Below are experts of layer 3 (counted from 0) of a mixture-of-experts language model. Rows are named router (the router's row for the expert), gate (a neuron's input weights, with its number), up (a neuron's input weights, with its number), down (a neuron's output weights, with its number) and show model dimensions 0-255. Each number is 128 + 32 x the weight over its row's rms, rounded and kept within 0 to 255. Numbers have three digits each.
After each expert's rows: a language model's description of what the expert responds to. This comes from a sample of Wikipedia text that the model never trained on.

# expert 42
router:179118130179099173160118105203099082086135108116133102080065109148058184160133154115118147087142117139143105127151111171133089124081168123133199101127127139176162129121167103111086124179079104110073131137082121114170140127142099112144105109147117165131124143151112145116175178153133155116174194119101143166164172137116159128079134096202152168173149157130098102083147095101076113173152149157050121091145133174189094191142155165119064144129078187125157101079066153067137168119164127143130091167137120119172128077058072173161146153108181120091146151142179097132093158103160111128123155145100180121188081124122164162113116090109131152136136196162157113091126078120124112097165144071151084094074120116151122145146176125106113119103105105072124094128138130162152111139103147
gate1:100081103146126136065099158121069103129188190076182129136160135130134176062165186140154101143102134114087159114127136107144099139113090091103127145089159105107102129148076137096111139103152131133162143119118111121141168151114132127134134124081107115109087153102145202100179083154202140141189097165127050162112087170137181136160214126181080122202151131178136079145119145078140112140138135089191150129112103142114134072170053162081119104143116119135171140127109111116151125169160174127139125075129179119132142119122084126119161140124111121136086096119104140146179145102044106156114116109112072120139148114180117175128136199192136074137123116147081124156182165067095118156152153075158113171141155077152107098127184144119164143102133103128124165181145117129183163114146202
up1:056164099104114118136188113097145122126082143101186137114119103094155121185081057115132115115122165146124157083114112156069149100172170171158192118139107115131075179095184154159120177133106128119145143149153104120156115117141122153157111122119132130121113071136137093129106183120101150085136152092132180070124129137173096094182090168132124138119150118150125147084136159110093212073162131180093174088109138085149208142109157130137107085134122159108160104133188123140103113116149098066101128163087096164120125194159125076111094094139241127113137157140105094146120171135141110134139106079187147128047086098101122104082136111174143094123114146111151154174119174166087129111107109160068090118097082155126116191122067108137121104151129076051172172128102105135136162116082116
down1:133099141107146145180133158111153135149093113088138117175139167112149160135139145122088140088137148133100133159108150120099138171104102141125077125111197190134101148066140150132159150088120175150138119100075150112105152213139195087127162132144115126078126103161135160113134114184181169104119083172140070119153121110099156120113124106141123075108124172049117155159101111073163085163112198067117114104166193085065148076093133121122160139086139107095088180134122116193160088116166181195090155155111139122123091141118172160183168152167100138142071138105092142073134034157102101107067106110202139145117151148131135108123133105152169124131195095116155121155123140093127149100088068087149066121124174102109114119125139100151120161126169154174202139158113155098165111155146102
gate2:128164089188164062125134142150139151202108149161135100108143143066108126182070093149150116144114097099159054118135155150102137083114105096140125144130127073088155163114093119118072128095187137123120100095038122148091163138125165102142131124107142206112141108126152091143146044131096079138111054133118149145146184095189189131145144108152134071133109129124140167204133147137075205113142147106103126157091159154157080127130146140101172137089153153155156130101125100111155144114174158084143118076121127123124183106140129134090165112171109125154085178145094166104160152134102154130089079105118174114118146132109172118176198107135104128140100095096151141115122130103112124145072150129098138150123117110141037100118107150116140184164143123113215167111056193155091200125102133
up2:135084106114092083132114169149147165204176121139117046126124054091132121056118113125129147125187129199151131072142187105097099148103097103111156098141083164067130176168127102138082125093117130159119197131122148134055088178120089132103104113132137143102098194112114103118109129182164078188117138140181127116135151149127098097130101067158057076107068157169155148141161111143104152104135143243137143155078109188156154151091143158142133089108100150113127161135135107174176097152072109120174186115126128163145118122114145151115085132161132150207107136142146153179166089173146144131113130102133088116094150125084155157168104148125091122135120117087105120148112162149173107129165105127164113166187133140162082135075110117113151156162143125152194062096121120124124157146123087
down2:126157067136129137147126146088164155133119116120117113152101115114138152063129133141178153149087159102131148160128142128174217157150115082073084129104169135108161154148088124203162157112144136095080148113172131172105105150117129100161132152106164164154108142098169094146127117085103155163154115150138079092142117167154126158178113115164120099057095175086172140124118103110159131141138168132102128155134174134077122158100084164107140124085164109097100174110119094172115119121124111112124103128157085122152099114135131024152096155130103142167183157168101131130146155150172159066141144149080160093123149107116047164197132117132142149102120081046061089160115123216114192115149130144109114095086130092150119201054137177100167120141126041143110139156112100177049161140118147
Description: Given names

# expert 46
router:190140135192113176128074088179087099104143090080142148074127101108090144183140146123092131095129075194137108131150103156150096130096137142113153121154148120164115117144172103118128107178086114074096133135058119103158123113143069103153098115136135177141140136134092154144175201148120125128181149078137147193173158118099165105096127078196139157167169141133099121081145092131093093190180141173116103100141120139183070196167129164107081168127100141108158156089069151104172139147196121095131126181166104116189123082093087179137174167118139139070132161166146110125076150115143116159114178169102199124189090149105155170122135122117113115150096171169144143113057107149145119115163144084137085117100135160166132172174152125099119100104095137111141114146161154154163083142086139
gate0:172106139150166142136053152167072119134167127175164100156180153162088094117166118051111116089153196150146121143121154087120106106191093142125104104117147119150142128078083180114090054068123127099151131099156151146127129155156135167187173175146164116131168151141138084162085101178167182137090075112141121138148149128069146073122097084151097115130156096098124160108130133114142142115132141113149137102139147131077129078105114118153131134180122139080108156139127091171131116114191153132128192107228145140170069129130121113142173117119076132158127155130163072141128073043146107132179127207186101159132118122137148151117099121123130098132119132088050153143128133110151149118174146128133157120163173176145094112100139228138137121146069214120169149113149082163095133131151123
up0:152102163086173134150115101114049080150148096189120113131134170136124171066099156169108146126134093108107047120101138131120152145147097075168070082159161145134145108086133141131162131110112107146126100088117176150087185103161141150168193169124125111106132154166101145110115081116083118052096153151183114178097140106104044151074160190183102131106125133116182099099088097146052096134122161141132132120157121111120153100184092081156108159130132117121077111136142094153114119146078158097140153131180100100189120119094136159110126131118064095129180180119054119139128107119111117147108112184104120163134188092166093091098076107110111149165204188105100089119180138117181111129129078090151168117185133149082147097124112161146125137139156137178181136168149125151138116164088167
down0:147083135141070130183110126136132125160113124116160138117090184109093112134127104145192089154130134135154079124118123130082089076124131113109089168095100148122162120092139133136158134124171082041102115117099060136133135101127086132126092154120111105094126136097078170099062166108111105140123184128145197097111174132104095120155078134196169103158108119157181109121092155105107162079124101125138137158144157128120162179132100165197142171172093197141159119111087189167168117083180105140097126107158033169166154093142092131116118058167128164155159111104136108123072152115099113132134118132140127134155155128121095190141052110101085164052164146150168125137098122139136158048187111089092126165073118163186168142185155110095123091105050167138127147114121143149155105141093123
gate1:094106046191094156104101120072150150141115109046185129142139144149147134118124175115123081177060170130122129088164154125143116125104100126163096108125141128147065132103086129118161107104146111140194165113074123105107144113105120101108128100069133097114090099109178149169142126142141122103144103102143103097122094142133218174167155113190148090150197171134174130088155160132114047146081170121123160129125083100124112070153069142150111060150173064092089090086101138148160098125145195163144162113091132126181180111118139118149138078138093153124094099116125083118177186109109094163117091183167069130151157174174100135104206150147102132147076145145134157143113146092133117148121128146132163121144077123132096130196180134092139096088098113155134109154141089130155177084147164
up1:102146153120104100133192149147119116095147192160067162117091109100126115164095045121125142082180141141143134109128129135102186102162160167117182136128125101137177197115197154128093182133113137088071104135190110128165122142163104174139128168122111122169108163106102133095114148036143148108122162118102174117131169139175082067138126124088140137159139117119080090158114157105156183083145094113141117092160138144156205135074170109107088118158122185182148124144142118129107199105141127107169058145131140125065057139143133113116106174131195155143162148112139136116124126118118136159125159086126140107083083100106169118144071083134204109131152090102103130165123121145069130098157133125071081133072137121132131164096089109167153129204110059096122174116102160175091106137073102
down1:094111130086186114135081138149117144178070156156173124153159155079128130128141144104126122118119171116089126131112172173123140165135156139135047128122150161103125107113073153119161135079170195148104123136088101149096179129116126132135131092118167155073139115101099129109124085193090159113105106176104102123188141150118180130080093161154138108136118175094188165110130109134123065132167139109106119175112183149145101081097129116088107255053126120094120149157068130118142095151169101100108102177074104105120156140135106111110154098070108136117067095052137177099172089154125146145124105162175133147085113183151102155146150068158175111172155085117110131150124148105129120100087058131179079090164127131098128164093114098139105134113147181118144140120138131163179150100147158
Description: English first names

# expert 15
router:191156115162121184132062169171110092125147107125130151095072088134102145174127126082076117118127123160149117135127138134161081128087156162140166109126098117174125120119169121109083118170073107145077113137100116091160142102153089087137093056124119191146146128126093126140151196142151125126154151058092154137182167109151152093097116079185144182165161151119062109099145120152111129169146123168124081107137122114154106180110144192123066153117127155144180121129089137051149183099154128154145096136117141090139129086158111183153155170085130103098153191166194116093095147082196122164134186134131179122152092144089159168112110099093128107085157176168146133124075063171156092102148131087124074134066078109146138156167152144126132094113092071087146085148151149168124121143072152
gate1:149127080106106149102098122087102100190173149101182113187134133159110199062143151172168067167112166116085140119136100084148116105105129118082102134104123122138212099124066130145103066068108140169092127112114110145169118113144156145133161161090137080176108149108150179077126147135137090132160101162143069101077095114126156133126189144149113079134113162141179072157104140073141084163154142090179113129113098119115112088175098173157152109128136117108121177135161132112155125131186220153065117097098106143118113131144128157146166074146106168086103118065114157128180138109069130124103146068134063128120118160173140092141139178128129118072191149143088114141129131115131115131116094120144166145106150078088121142204159158082121141153076126173138119107119063114132192141108203
up1:109108067106098058158126119115141128093138134111119172069120120098178105150090071125115121096171117105105111120144126143074196087098145133118198102110076092092129138122132173145081165091114155087169150099128067170110181149130103137131119145127128190145079087152125109136113136102153126144108108085126191069119141153131144120098132104133111130150143045103126105088141136106136177014125137130123137104106156121200173155091145133111120100119099121155113053134107139147085153140104120175202096086138137097114184185150111104196119121156168061118143078169130114146124147095150102101146139098156112140110075157088181118134140083166120092158097103134169129114074162129110167107137064157037148175104108149117138155126189103148140138101165147078110223142144120143105103114144086
down1:132131124074120105120131175098104105147141101143117116126141116089141146130126148092139117112088133109154085169126173133117144104154119111111051102096133087107169134155134181144226125107145195141161177075104172205129158177093151086113114104122083176099131131115123083111163111166162174124119061080191119148126132089138133151118063133121066122112118174124096100143114144061088132122119156141099177154146104161124162098115188173114169119115080033168131099162153160129137124147136163148089150168075126142149116095079130112108206147114158124126140106115067173110149083171075171147105133083183111134087065159142183115143160125064194156074131128117129121188126136098109137101181094178125088116115114131112109084129171104175165176123143149155140125109127183167156073108137084
gate2:163117071133152137136100160044120151119101149100080144125137099093140124158102093173101179144130160091154054110177142138119139147126123137062093104072161118063139167146150128118181134132125112138112137172122171161098173145137155101087137141125171138085162151101124108116157116125134098138164033133060081118136227076162140109104112095137138097119122155131137178125098118095111191124140161129114102156165103104116086135105145157160118134124204117135154107141136089137135085097180185079097164084109125109137169141139125129179119056123124091175147142106196142111157148109111112130157167125079151130111093089143186152173084149140124183144157103178077160123119053103130141116102144154094139145165051024149089116114091136143170129140107092164195160114075112150133173127162113
up2:094109145114136106103159099239091164182174140187129066113095145098118080096130119164102100131158129146142166133027146136120094061116114084091184122149102109152110145147119118131033199096143112111167177087119129134103127107126082149133105112136075100122119123133119130139079139161124086147112160108183140146100105193108085106150134123094143115108126158173168127186131077135065124149154117172120154110085132126104180142097128134152145105122044138112143154088130128144137128148116087136143138123158115154093107060118169116070059198164120199143135104160109120156081138147118092131117104144155098125099114120100098150153157170155129118092117198078208089160132185112152104129134124114182130158128130197128185125115148107104104115190113073148143077161109129091106102150140081
down2:137127119129107081124088166135177163113123128150143136089116203116088176130068118114126121181107160107139116122109163134087136133131129069103155106107072136174177160139108117100108120147141144150026180135065126131111170136162169091104109138096100177147100158118158103138075093127094097175165117130131101100131145171163145089169106136133136142071099087139178160180130072148157185111130157111132134147146093119098110119164160126136135126076169146165134122120151054182119144155140162177135074154154111114082113130183107087140128147126082113211120177145145094141124136110179203073106112119182169147111117050115100137126151154147110161134164156101091084172102115119093119106171094158110109116089107057169195113110107200125120181110129133156138132109158129132015076096106144
Description: Decade and year endings

# expert 22
router:134115147168110150164075085164120095112112094068095136070092127159123178171144134109124129085115089133131135116172141155155123131083187189163131102113091138162132143097197075099077124176091121044098112113124092097168104135144110120141091104147119176147143125114126178134171140094102137141158141082107175203119160107132137089107109096138186157139179159147080127078119088153051090122157125186093070105144128148146093166152150137145056140131097155130164113100094126074120147141132144131113111187132128083150135092084120181140142174093213107064119171173135095127085184070170105137121168146100141145207116161121187143114100098106117136102114178155165142118087088161146108138185126094140082090099112165166128159155130114099104092121093091077144111140139166170179098122109154
gate0:171144145080163125149137130156129132090151134177145121166101132113088100109116166086134157124145153080135127145127177118177114148126138100069131178145126151123129155177110100136113097059102140130158161144089129085136144148132136094172155174160193118187146095191171161173070138156128154138134080113135147078121186130159141071147183143166079097143142089141127158084210097148155145108067140115110148116117140145120114094099107146097138110187145148120127153124136128119123097121090107160117176102214179082108099171104116151152091151165100121196038091147119115074112091109199099101152144110121101118136114126177164165127146129185152146148096142071089136148198129136093132125176159103183149108165119064141141076091222146090104137135123130058184170163097109115112184131099151
up0:107148125105113084143140112097105097177193134149187126071148170126113143061121130148109164157120069096131134061149094187069138155108122149155093124143146114111082136066133118132153115172165119149091144054137148152145169041123124178106129171133125150076097113172143193102121087112160124067155147198114110200109180165125093152112087142115146134095152101109141064121126189149059091112124151124116149096098082145174125158151136126103114149110171111076180107131157135125101146123094155101096119107120103132119129111116157133094151113137073182143138145102079088153146136173118081174052097111080164155110198115152127161147083072106125124164096197142101113113182122113129167128060070118137176115130134124091150106136089112122099127122169116161140100156182146102153120183121206
down0:120106088114099119116127120173130159125134129091172125129133218120107075089101079136143121079093105100173168180150170177091108190116122109168159119143158090135146046066191121138153114164179091174153131107119096142146131032185125182100098107178153103049145097149158153109084119104136075167105145117126172169124188128151087072165088121122103111114110132097125127115156115137122123154113146111184127168106135133115158225115154140084175145129119155126118110131106162128111113118148196129083108187201068130085115129094125134109069138119136123125166170135197113118109162115124123148113139152176121147161127067141132137133138123137148135113154177108169125093150077140112112072086059166155126152104129119194075118143088106129067092157158118094113142123189179113152131127157090
gate1:134079141071137129107132118106081129078170110120117163142118054138119182142153122154121142133154131132107162102156157094180165156116102136143014141119138155118172150122093057156101117062159135078181181082124155098134106162162158126164147147121131115147131158102137157124156092126137100128084124197157079113141137191104142092128166125111120088154147149159137085130128132110096108166129181165158114138152062102129114087190072140191128121132184121208109120114120130119142129146113137136103164076092112098138101107085098079159104116159154089131110117119119161126167174062062105104103141105067071136173156141174165154197085178187174138113190127094120091130144114152170032108140152124125096097186145132158079155124119099156067154086132133151159180118132101148116126123099158
up1:062176063154044099130126187123168110110140157153127153118109144130144145125097123101101091148083186158132162188084151141100130094145119124120184092103084048149113137126150185126100198165114124171148074125130129209128128189122097157108057159129142157137117087146113064147145164106112126096179138097129177111129082108147123144159148120171105116143123145134099148103154136124122176045143096141133175141092177173133203141056150137068154068114107165106170110155122121160106136118162114146092061077099150133096132144135122157141164114112127182099128134145130124135122141100157134205152135113143138140098118125070126126060168098178130104140122079141144150160138146121054198139123113151052132163073159111099143097142118119141129117183163067092125156198129161133115135124101127
down1:159106128088170153117110201087095150207080158135097145119127151100140143154094180105127078093102099140121112147127179119113160132152145178139082130174126188094142102098143139168141186100150170155127156069152153138094124176092133099129148114113122120088100158104128114098168118150179090098150101137127150186142108109093121111103080174105096083107106137123196193131085081115113148099066163091094128194092175120116152146092133139163174118130133060102123098138191106154207075153141144184125138157088141103146107140175174034129132164083092098156109167111113143056180102123171126086139143054145130142116143181177158125145144097139174151066203119106176114157134116106115161147086086155154137167129157114129107142129093093140147119122152097135169130131160149093090100081159115
Description: Nationalities and stats

# expert 4
router:194126146158126166130090123154088111067095092129145130088079078123122154163128166098107143092128104172148104125153123161145088127122177171129132100125104130142136136070165102119079112154090116034079124147092129112130139141163110134144094118111120169149176149124094144132176129160105152127137178079073123144164140097077141066087119082156177138155162147135109110096161094137076107185183124150082061060145112185161082160140149138151120131129140195159177130100076114073118156110189161146135106154112117139131130105075101165159171149078120104105188212166176093092110206074136137130096159159098168098208106121097161144115128089105118129134137144151140133113083104130150108111158168091130070102103136121177121176157172100095132117087085118096149082131167142157153069140097164
gate1:137172121160110161076134134121073137133074114121179110205092138151150136107157176122138066126121144145143119046121109122154120147171136121124108165048089134076101080141100084110145128089168131089150143160130100141109178128121159085169130157100158123145187137145127173115183133128186150144155084174133080120150076144113088153196138092156121068125143173119122141140173135116103074121129147120086153132119038163107102076145121100145087050154138134084121170120134083095121157149139118148116110122134109060126135160089186104109163058125113171116102102124105134113187156119031126162120137132124084115132151118204138120110178182155140103141151146122083130119185150057100100141164161085120127074108147119187092167139210150169111120101130132161114144128155146176131129121147190
up1:086087130108117067117151149139181182099179121093149203085104148103114142136054133098143184124171137132113156160161160126099160121126126145162145112176113112231165181134150165153071193131062130130126132078179132128132112104146064146116103100138113061185083115116149096150099156083112113109124148080124142096108124096123185114108118126122134140157158116123160105120061133133170201114131103170168147154176187115154194136074126125165157114130133139123156120148124177203135157122143117128122117170098139172109143129129074093196125159108129064165139142113144133082111122107176134152110141116137078156095106161045152135162066100091150094152097073130157145145076130153098133095155148195127114162120117133074147113129095130089139172139105050093142119170095125125090181151104101
down1:145136129104148107154112150122154136144132093098131145093196106117090139171144197199124073107106142139104116155149203150098150142135096103075107107102161074105190109108100195125177099124108132173141061132109119191087135143140074139114070106122147124115092115155077103130132145177132204133088107130064056148169140069062139160142139101078055151073134130104157212088180142101115134135110208107072121153112164089138134214075153107127115131097098137103127142106142147161163140108140137173148151162087098087126120091154102105136123103073123133117141118130116106106123085130158128129101096113137073126065125155118112106132148119106145196190148071120151152181124114144128168107102113144167142115164142111096130131114122117194103181165100170153163065138174126122177105112077130
gate2:117132152139135170138064189129120130185160172137063135111185160114128096101095122155114119083127082086144167120136114132114127104134134097094130144125142125140095154121124119122142093106165160136102181145099211148090113186147082147096144117150115151113127107113125129079167122105169122166154056138098080145112161118156131061144099084095158087089073114214161144158126145119059138157140174123118075120099119114152110146138135159167150180161224115111162124112138069094149143117159131098131122043126163133172147130152161141158116140114153135152156129121065089125178157169091083145100121100139127150118124048110139147148127093183123082076072142169117172148080093179143132160161114173148133110188102049132083161074064161105139121162125157124179150075130183162109159094170143
up2:161073058109052104114137123104106179191135128132108061150094091141183105137164143141147139151139159145137171147124181096116121096106102107064194108099111092099127175134161134110137179130121144119145158122106143133074120107090123170092080120120073121124139137096092139122092140156086066158086119101173136134165162154128151135148107122086044116137129123162144099110110139135162123121137132210139149128094093122126178109110127163190112157139055176104082118095140134167165116177128094170123138145085147183068122133102166078129088146111129155184146090146170166211130168156181140141131084096098142055102120120155154138149130105139157131093178105113174078195139164129227077102117091117221157131145101169121066141132126078092138149151124113151144113127125158129116097124121119
down2:167168145158107094156137107055172156134086096121122133135091162127134141091115090139173163105094148140163174074112114137159132182161137140082186151161121117121167139200154121166145148136135124107087112098139112164138121113112136079100062122087131167134122106080092131038102146084128127143115156112125158141081109210168164125140117114136124141051140166109105118102120131180181074135124092150180133161103120088090150134128147219142136078146179143121172116060171092127099167100118140111131147129168075149106110099178162068131169133151126164164191105174160127145109192131118143101104164100093155125119108146124082178132136084166099168113086138123204153111152156089086151059187107121085130114123141132093153137125103195117098113077194111123080151080135118142067135136171144
Description: Mid-name word pieces

# expert 0
router:184155166164167189127073154160086107110152102136143099088115107076105175155123153119113134104144080157151111135146111188153109118119151161115171139132159131169093130134154040092102125170065113153098115187063132054166125148127065120140087070131124096153112166125098144132164162142124150100139160107101194173123152096156162120071122070189168159152119155154126139110124078170096107159163126187080105103152124180154060109125156142114120174120119172115168144091059115071156161128149119099136106181110153086170131084075088161110180158082139092103175126139136101089124171117176130140129158171118137111184111188048169155141111102077125124092121161144151130121108096133174122154178144106164103136079124113138147155140127081103121119154105116079115079158151125156174094153078151
gate1:079118102155084167085120144082074086141165121135084126119120129121084076142155168145150077175113141110096140065150164077178123139128164150108084134055135160145157147126094142122130111049110141091123117090092149116137151152112118174139136117129120115121213135079200131125183174088186123086135152161130065093067109148132157103171207175147108115128132133134163141171097142073081084168120137110131126173104059125079153068137096119142096104140145128087107159135102110148127161157191152148091154119068162051148095106117132084145161087142124163148111123107081120115153146112111081096120189117142025135106085199148161164169126155160129121158153113134113195123135095103115112136119081131103113133128104134102077121161151133174129115098070142147083145156126111120133148107125213
up1:114132136099083090131161122132190156128149112120130142102064064135159109155138075086088078005090148135124215149140128085073145109175135182170138151114136079116097193134199159101131153176173145130158119089170122157089127056141078148109112154160139170147125097147096088134112137101140142107140167109130106141153144126161175126144170168198139118119142111143152062118129137134159164051143116178108172149183123134104149122084142166137119071094062169151102043146185161175108142131144121141149138092149083126162088157141108110156120132144197093142126114146145119153110152127164149176106099135161116131122063133101173089142130102155172077123080112114163145129105129175155135102112131131075172145096120138104166133082147134126096150161138086137173167118175130170103141090128067
down1:135134127175153213137082143117079136154067142117126087114163137114142129114153149194162169134123128117116122162124126145162193117101080125185096198127114061111139162086115174126112159083103195131140167096199145117117111158173089110147141123137161137124178153085178140120161163161124141093172120190130084136117122070117176155135097122127107138148125155097186138113081130110119072134088174157157086125183166183126165114127093137089127131125161100105117151133182101121171102153117143153139169150104103101133162095099133107127154102106150193065096118065066124097079156183193069092128077127103131113091107126145114162138126107145160169108108076135130133138074122158185165096126100136170143137137164089170078149149054062150127135105115100098190149121117186104066161091140089
gate2:104135082095177131093112182121150161123150122175110113094135123104127117129102134119146125080142106099119033138151122099115172097203148138141131138152137147069145202147154123142091134119168127084121170172135184134096181188115127095143194073154161132118107123121121191139141038073107097171122094154083100119132159098101168121128090089155144074097123115140167164197130137167071133101116135095174140101095148144125036153100138189150089139155177159143150163099109134090154095103110107079098119069118079137098132172147173153041135077160110110115130140109047134100163153116102128118134115106147152140162154109102135137158148166095095146119089105162140187100085112069161087167085117169084157093088176122130111127078135078111119127135141135151129184108133145153113157144173070
up2:136096159134066085165131050121079131196155135077096090169077104098100104111120118174090136168166159154139219109086123125113114116043089112130164146077111136159133134119170111120127164101109154136145117076118121148137094128127129138109076149119135124101115161119125054097062183128099095091103119145188108138102125166150066143160119108089135117126117160153125147062094076126128164177190116195078110133092077080110203155129146130105139146131057118111087113113162118168123124169126158169136174130116194106147175022121127121155104161161142191159135116153175139184117124163128140148131121144134149126063095078143113133167103102132143156118161142072135114172153127107132117145126103085145108172182073140105098126145136134105147127190134132140177036120105140128119128133095151
down2:141140146125120125160131142104120168172107145109123153134132143137134157107156184164151139165145145106066194096125090083140122166139123155128105154158135147105170137131104103156145146113170214129139083058088154182145077112138161085143111202085123148102157147107121096134107074125085101107159101147121087169099086160100137103140132172111119128103145157113118132114113122193168153152150116129084074176112130128098121226099127102097110090124132094083105102156156080169142134116130179128183134160171132115101114084166156103176122158117169164169152156191163125104157141203098157132118183136095166096101136046164061138134137074147153130103092140087128068136110142125073146082108090135173095138134127113098090142117163210146135163123149045150088093116156160192086156129072194
Description: Possessives and prepositions

# expert 25
router:177113115165119187161116105191131108117138124127154131101092107125110152180111133115062124079100111168135155125162098168170106143081194149138186100128127124160150125099143091093097105148086126060102085149146102080179140105136073112136117118146107176145137137110096150091167169139144179136143153073101138168144185113148185135105101110183166155148148162151093111122157106154101114175159150163064044126105128159153114167139159145101138167131127160100203102110086157090166154096159186150118115135100123104155142092085108164159167160098165147062119184165129084075054175095172125162113162178104148147128078145117197185098104079116100152111100135122171137118108088148184121141186141082098108103082113123165128161145185135082114085117117061086098129156136147144158141145086147
gate1:132153099116144136088086189079076083132133112091144139136116169154095187101112171170166025162104160089100131093125094169149098103095125140102075093059171140162131109076090156150146140095122129120144158071121139098131174130148131117130141168046117135162139137162157170111149169165117138116132098103133090101139118123114108155177183134134091113134161190149218096147121144042147077159154163100145113118141144135078188068155098145131130077169148084131130153125124165112184159108151159150078056103098117096164139152156161126116119120073117140126099101086131113164135166163072134143082121126123103103112124173157123139102177193180120108099172163150083088183125149083130065144128111084096116101124150109139092147186109163115148149122097119162134166104109119167091154143117210
up1:056103114115080100157222101137199128072115117155120155139129076098153059112124121092028125045125174177133126123131127119073157099175135107145172112163099111141151173149178138158120174127095137136168099127099124141114129107128133187090118114130097134104096108139124127115136122071142099101141154111143132133123148136161090100079135125190123114117104059118092136091114166140120181074135131143122137135139108129159170149100161108140105126127096123168138091137165135151059145127126084142204110090124166137111116151114106131160177129145149129137117163206115139128133115099101095149150119096140134143061063117065142109168115093180158117136104114090149175108159106120094144089085146151085134209092140187126158151121143077119073110179154071050104102145108110182172116080137038
down1:142115155114138187131105166099130173187062068110182065139125147158149142104151147086112091074117115119140144105105161075128180158117093173188060115071150145098149152148135123128161122069137173141148109118090151154154062189174116137116149126164186149061168117192104100092148115185085134113134071112115085151107092109158101153117150165126090106075102124147113134166112116091045099148120176097127107112143140169091184104126195123103120094148084139097111111149154175170194106144083157094166131133065113118114122117140139088096179118074129124098109136110053137117166143168130163124113091094180113140091136153120137126143162085160145163156174057131142118138128168060144151118124069094143118093090124140127103136128098055146115121158141100160189148140153109124188117098119103
gate2:124114126126175060086156150087157177183157156127120155102149147134081122171129087175131140109137138129138030114106114113105158111166166110126136160189114120148091161143117145097140136149147104147116126124135152172085137186189124091114160096148142128144152110139097109087107112124151111171113066119090140128131198129127139163136061077103148069125103107133154175187110125117155151156130121073150122186130138143209105101123128071147182094091214118154166138119133110098162102104170148127145150062153128130120178131151089105120150115139171126155085166144060143139155134114095082142192119087132188148092119137098162154208143130144060163142113129133189164159128112131116085149129137137107184159141130120095117081118150145171189148196131185136146164136113216191049148141142105
up2:113087106143122106127129137104094129180132137160042080124103094103152125130148121122077093194195180124129182107160163090107128094087125106105138096063150129093159151162173084099092162083101130112154169120085153161099137110127093108158067157107141109121131105098147041137075188168128092060137109187137078104148129145148118130144156081186104103085122163155128158138099108155085151142166129188095127120060104116067149118086099147131113131163025154090135150121179120165147106118172114119115181109167143113101124057158164190140054153126096181184159166132170165210140096126139110125138125153170103073107166081138098137121081154129112062096154145090145113142087114099146098134120119154107114162105103150172090127114094105101126109137141103124167129134092095137145089135126124
down2:146139158162104121125103127145139149141110152092092123112157142126100180088100115133142112130139140152070158078125175172115147155125146175143089093128164173124134222159150098151064133083132161153118208132092079170108107143131095129114103152124123192096089091095159111117104123113077084118136120129146118150108117161183111125141138122160119130066107142116185103165087103191176136159135082132185078125174107127126077145140101085196106110076089131076122127103184011101060153097155132109134093104158161094096051174111181110143144147116127134177117191141175157170126100151156146082078150143179136094114120110158082147165127134111166098093101111098149131166078094113060139085128120137180086129090163105101082142105123203083114140142110102151154120098162098114108123153158114
Description: Complementizer that, countries